Weights of a small mixture-of-experts language model, trained from scratch on English Wikipedia.
Size: 12 layers, width 192, vocabulary 8993, 43.8M parameters.
Experts: 64 experts in each of 12 layers, 128 tanh GELU neurons an expert.
Training: 364M tokens, 11109 steps.
Below are experts of layer 9 (counted from 0) of a mixture-of-experts language model. Rows are named up (a neuron's input weights, with its number), down (a neuron's output weights, with its number) and show model dimensions 0-191. Each number is 128 + 32 x the weight over its row's rms, rounded and kept within 0 to 255.
Before each expert's rows: a language model's description of what the expert responds to. This comes from a sample of Wikipedia text that the model never trained on.

# expert 32
Initial capital letters
up0 [ 89 103 128  83 150 148 107  75 126 137 119 158 116 151 101 134 125  81 131 187 123 145 113 108 114 108 155 128 116 149 128 151  80 143 137 120 159 123 118 138 101 210 175  72 142  99  96 121 151 139 171  92  93 100 157 140 103 152 154  90 151 149 129 147 105 155  81 152 197 170 146 128  86 137  69 125 150 137 104  67  86  89 137 117 132 143 131 125 108 150 130 125  95 100 102 113 147 139 148  83 106 209 127 151 113 139 122 137  78 158  85 195 131 184 106 153  89  48 103  98  89  93 128 137 137 135  78 101 164 152 182 161  72 172 188 200 139  88 107 118 123 134 153  98 126 136 121 145 131  95 139 101 190 191 187 149 130 128 156 195 160  69 148 148 130 110 195 129 160 164 169 140 113 149 132 134  77 136 133 155  91 192 122 132  99 158  73  85 125  84  97  96]
down0 [129 108 103 164  95 129 150 130 188  97 137  96 116 114 110 140  98 158 114 107 132 217 170 139 196 184 142 191 135 144 181  70 146 123 174 152  96 131 197 140 161  54 164 102 114  80 164 132 112  81  77 129 137 112 117  87  89 138 123  93 201 110 192 113 153 107 162  80 122 126 155  93 164 121  99 102 134 115 177 138 159 157 107 155 180  92 128 170 119 133 131 177  89 169 134  97 111 137 124  90 179 107 136 119 170  38  82  90 156 163 141 114 143  95 131 167 108  90 134 210 101 138 115  88 165 162 116 155 146 134 133 124 193 128  86  94 149 161 131 130 123 127 171 149 138 104 127 122 137 142 133 118 108 122 142 110 104 191 165 117 134 164 131 108  98 105 131 169  76  66 124 176  86 136 133 146 154  88 145  91 104 115 113 162 122 153 157 121 178 108 181 128]

# expert 25
Capital-letter acronym pieces
up0 [146 127 117 110 111 156 129 121  21 143 132 157 183 101  80 152 140 127 153 143 102 120 102 113 126 199 114 190 160  84 156 128 120  89 115 154 132  79 131 116 138  92 145 147 193 168 177 111 160  91 171  96 139  90 178  68 202 146 114 132 122 113 115 161 146 131 112  98  85 124 140  94 115 124 136 104 146  93 145 128 166 154 109 118  89  94  82 117 136  85 129 193 125 117  95  79 102 143 122 146 131  87 126  54 156 170 134 111 136  88 123 167 142 162 135 206 160 105 165 128 136 112  48  87 140  85 139 140 135 115  91 171 127 164 150 102 111 170 103 130 161 107  60 128 120 155 114 100 140  92 121  93 111 102 159 130 143 125 174 127 170 148 123 161 158 182  84 133 136 177  93 149 182  50 174 117  95  90 162 113  86 163 192 105 151 124 119 174 159 143 140 144]
down0 [105  75 186 130 132 130 179 158 153 133 128 140  88 117 134  88 188  83  47 111 157 112 164 144 130  95  84 170 114 125 148  66 141 140 156 135 195 102 129 123 160 137 109 118  47 158  60 122  99 131 152 102 128  94  94 188  98 169 109 131 161 102  69 103 128 118 134 142 107 161 129 183 147 155  77 121 102 213 191 165 160  76 144 190 114 105 140 100 150  95 129  81 120 170 113  58 164 163 152  82 193 185  95 172 103 114  86 133 127 173 160 134  75  96  85 115 121 118 131  73 157 193 112 136 140 142 101 106 111 112 147 153 153  71 140 118 103 102 133 169 175 125  97 125 120  89 199 128 161 138 144 105 130  90 100 156 114 125 100 147 136 130 140  77 128 104 165 139 115 137 110 116 102 142 123 120  91 182 134 128 104 145 116  93 114 147 164 106 157 104 133 123]

# expert 12
Clause-level function words
up0 [167 116 135  94 153 133 147 146 110 212 157 206 145  89 103 147 146  89 134 120 113 101 172 110 105 155 106 114 120 134 108 134 124  98  85 156 101 112  78 134 123  83 136 122 141  62 124 122 105 103 144 131  93 142 170 150 126 115  91 116 101 135 159 122 108 140  96 130 110  75  87 107 191 168 134 166 139 132 100 102 138 191  97 118 142 188 124 171 183 138  80 118 124 147  68 167 120  79 152 121  72 140  82 109 101 177 110 141 136 122 128 112 158 187  74 169 124 102 139  79 137 167 166 121 110  77 132 123 142 126 119 107 204 144 183 144 110 104 156 140  79 190 134 115 181 109 137 136 216  93 151  82 157 175 132 196 189 138 123 115 133  97 168 132 123 128 150 165  85 121 127  76 104 103 133 177 122 159 132 112 149 151 103 167 143 113  82 180  80  75 195 131]
down0 [ 96 111 135 138  68  95 117 134 125  96 142  55 138  76 110 135  96 167 215 139 124 153  80 122 150 116 193 153 113 135 158 119 123 137 134 129 108 140 129 172 113 150  89 132  75  64  65 109 135 102 108 169 120 108  94  18 100 126  98 105 110  69 119  91 152 111  87  95 104 125 112 129 114  86 112 136  71 162 167 128 134  80 141  79  71 122 142 115 114 178 133 123  77 155 147 128 165 129 103 152 141 175 187 156  73 133 120 125 130 122  66 127 127  78 117 110 166 143  94 141 175 134 162 129 125  72 166  88 133 134 122  89 182 114 110 126 180  95 185  99 170  67 189 121 146 164 155  95  76 135 144 118 107  94 144 118 145 106 174 183 113 139 135 162 115  78 159 114 158 152 119 125 148  95 106 107  64 120 173 144 137 105 115 165  99 114 185  93 111 146 113 125]

# expert 14
Digits in infobox data
up0 [136  88 107 144 139 111 155 153 118 121 170 193 130 120  82 163 117 155 223 146  71 117 151 134 107 139 119 142 123 167 128  89  81 212 170 121 163 175 180  62 141 100 146 120 152  99  94 205 149 105 123 178 183 114 118 118 165  92 116 183  91 112 133 144 137 148 113 153  88 172 123 144 138 137  97  60 118 156 144 206 119 119 135 149 106 162  66 196 123 131 146 119 149  77 132 102  84 124 144 100 145 190 157 129 124 163 120 105 109 158 148 152 149 103 185 141  96 129 121 159 103 131  94 147 103 128 111 154 124 110  92 165 159 170 159 139 112 165 115 134 133 123 177 124 147 127 204 182 137 146 117  57 105 127  64 120  73 130 147 153 110 115 163 148 115 127 135  95  84 116 117 131 154 100 112 141 141 184 186 151  88 121 102  95 113  80 169 153 111 113 194  94]
down0 [140 191 141 154 170  98 117 121  94 101  89 155 141  62 150 151 145 130  39 122 121 149  92 113 164 129 181 190 137  96 107 155 126 118  78 133 106  96 132  73  74  78  91  74 120 124 145 103 150 134 110 135  96 116 193 135 100 125 158 128 179 164 133 144 100 111  82 144 180 149 142 132 127 196 126 145  89 119  96 120 102 127  97 150 124 121 170  68 130 115 100 132 108 141 122  71 182 121 136 139 102 107 114 161 101 188 163 201 163 136 150 143 134 170 122  79 117 131 113 104 119 184 142 131 133 126  90  85 133 146 121 126  65 157 220 105 169 114 146  95  82 143 171 130 145 175 127 156 106 100 101  86 155 168 121 168 177 114 143 121 164  84 122 137 159 121 158 134 175 158 136 186 103  84 140 133 131  56 110 113 142 162 113  76 112  73  55 146 149 104 100 156]

# expert 37
Initial capital of names
up1 [132 113 126 120  78  92 180 117  51 179 137 123  94 114 135 168 168 177 165 141 103 157 107 107 104 128  89 192 119 148 150 204 170 141 101 117 108 131 205 131 142  88 162 136 110 156 152 129 114 159 145 124 117 145 144 152 129 205 124  89 109 106 195 100  91 135 139 150 160 144 175 124  67 142 147 162 155 145 121 112 121  90 136 159 133 141 142 139  94 194 107 122 101 137 131 145 132 128 110 176 134  92 165 129 121 133  86  91  93 123 123  97 111 158 113 149 142 118 140 120 111 109 125 201  99 168 121  71 176 178 145 147 169 149 117 122 105 161 114 186 121 178 114 160 172  50 160 176  59 176 137 156  98 168 124 141 144 142 131 126  34 143 113  63  79 151 132  83 102 113  99 108 189 134 128 142 113 182 208 129 110 107 168 148 140 140 128 151 102 162 149 158]
down1 [160 110 154 107  62 106 136  76 112  89 110  95 116 121 117 134 125  82 140 213 169  73 154 123 182 144 116  90 109 113 115 113 135 169 167 139 123 131 111 184 147 133  89 179 197  93 112  77 144  86 135 138 238 163 128 116 168 148 153 171 113 165 102 122 142 134  87 122 137 140 164 133 127 126 146 105 138 108 133 125  65  73 134 146 117 102 166  96 108  94 175 120 134 148 139 157 105 129  95 113 104 127  87 110 119 171 116 172 189  94 176 139 178 122 177 132 157  85 138 128 106  93 112 104  71 124  90 139  99 150 100  96  89 136 176 135 163 118 123 132 163 127 179 142 115 144 118 175 153  79 116  96  75 107  92  85 138  63 122 157 145 113 128 152 135 103 161 172 155 160 129  92 128 195 107  76  66 147 112 174 148 158 119 153 199 139 125 102 121 155 191  76]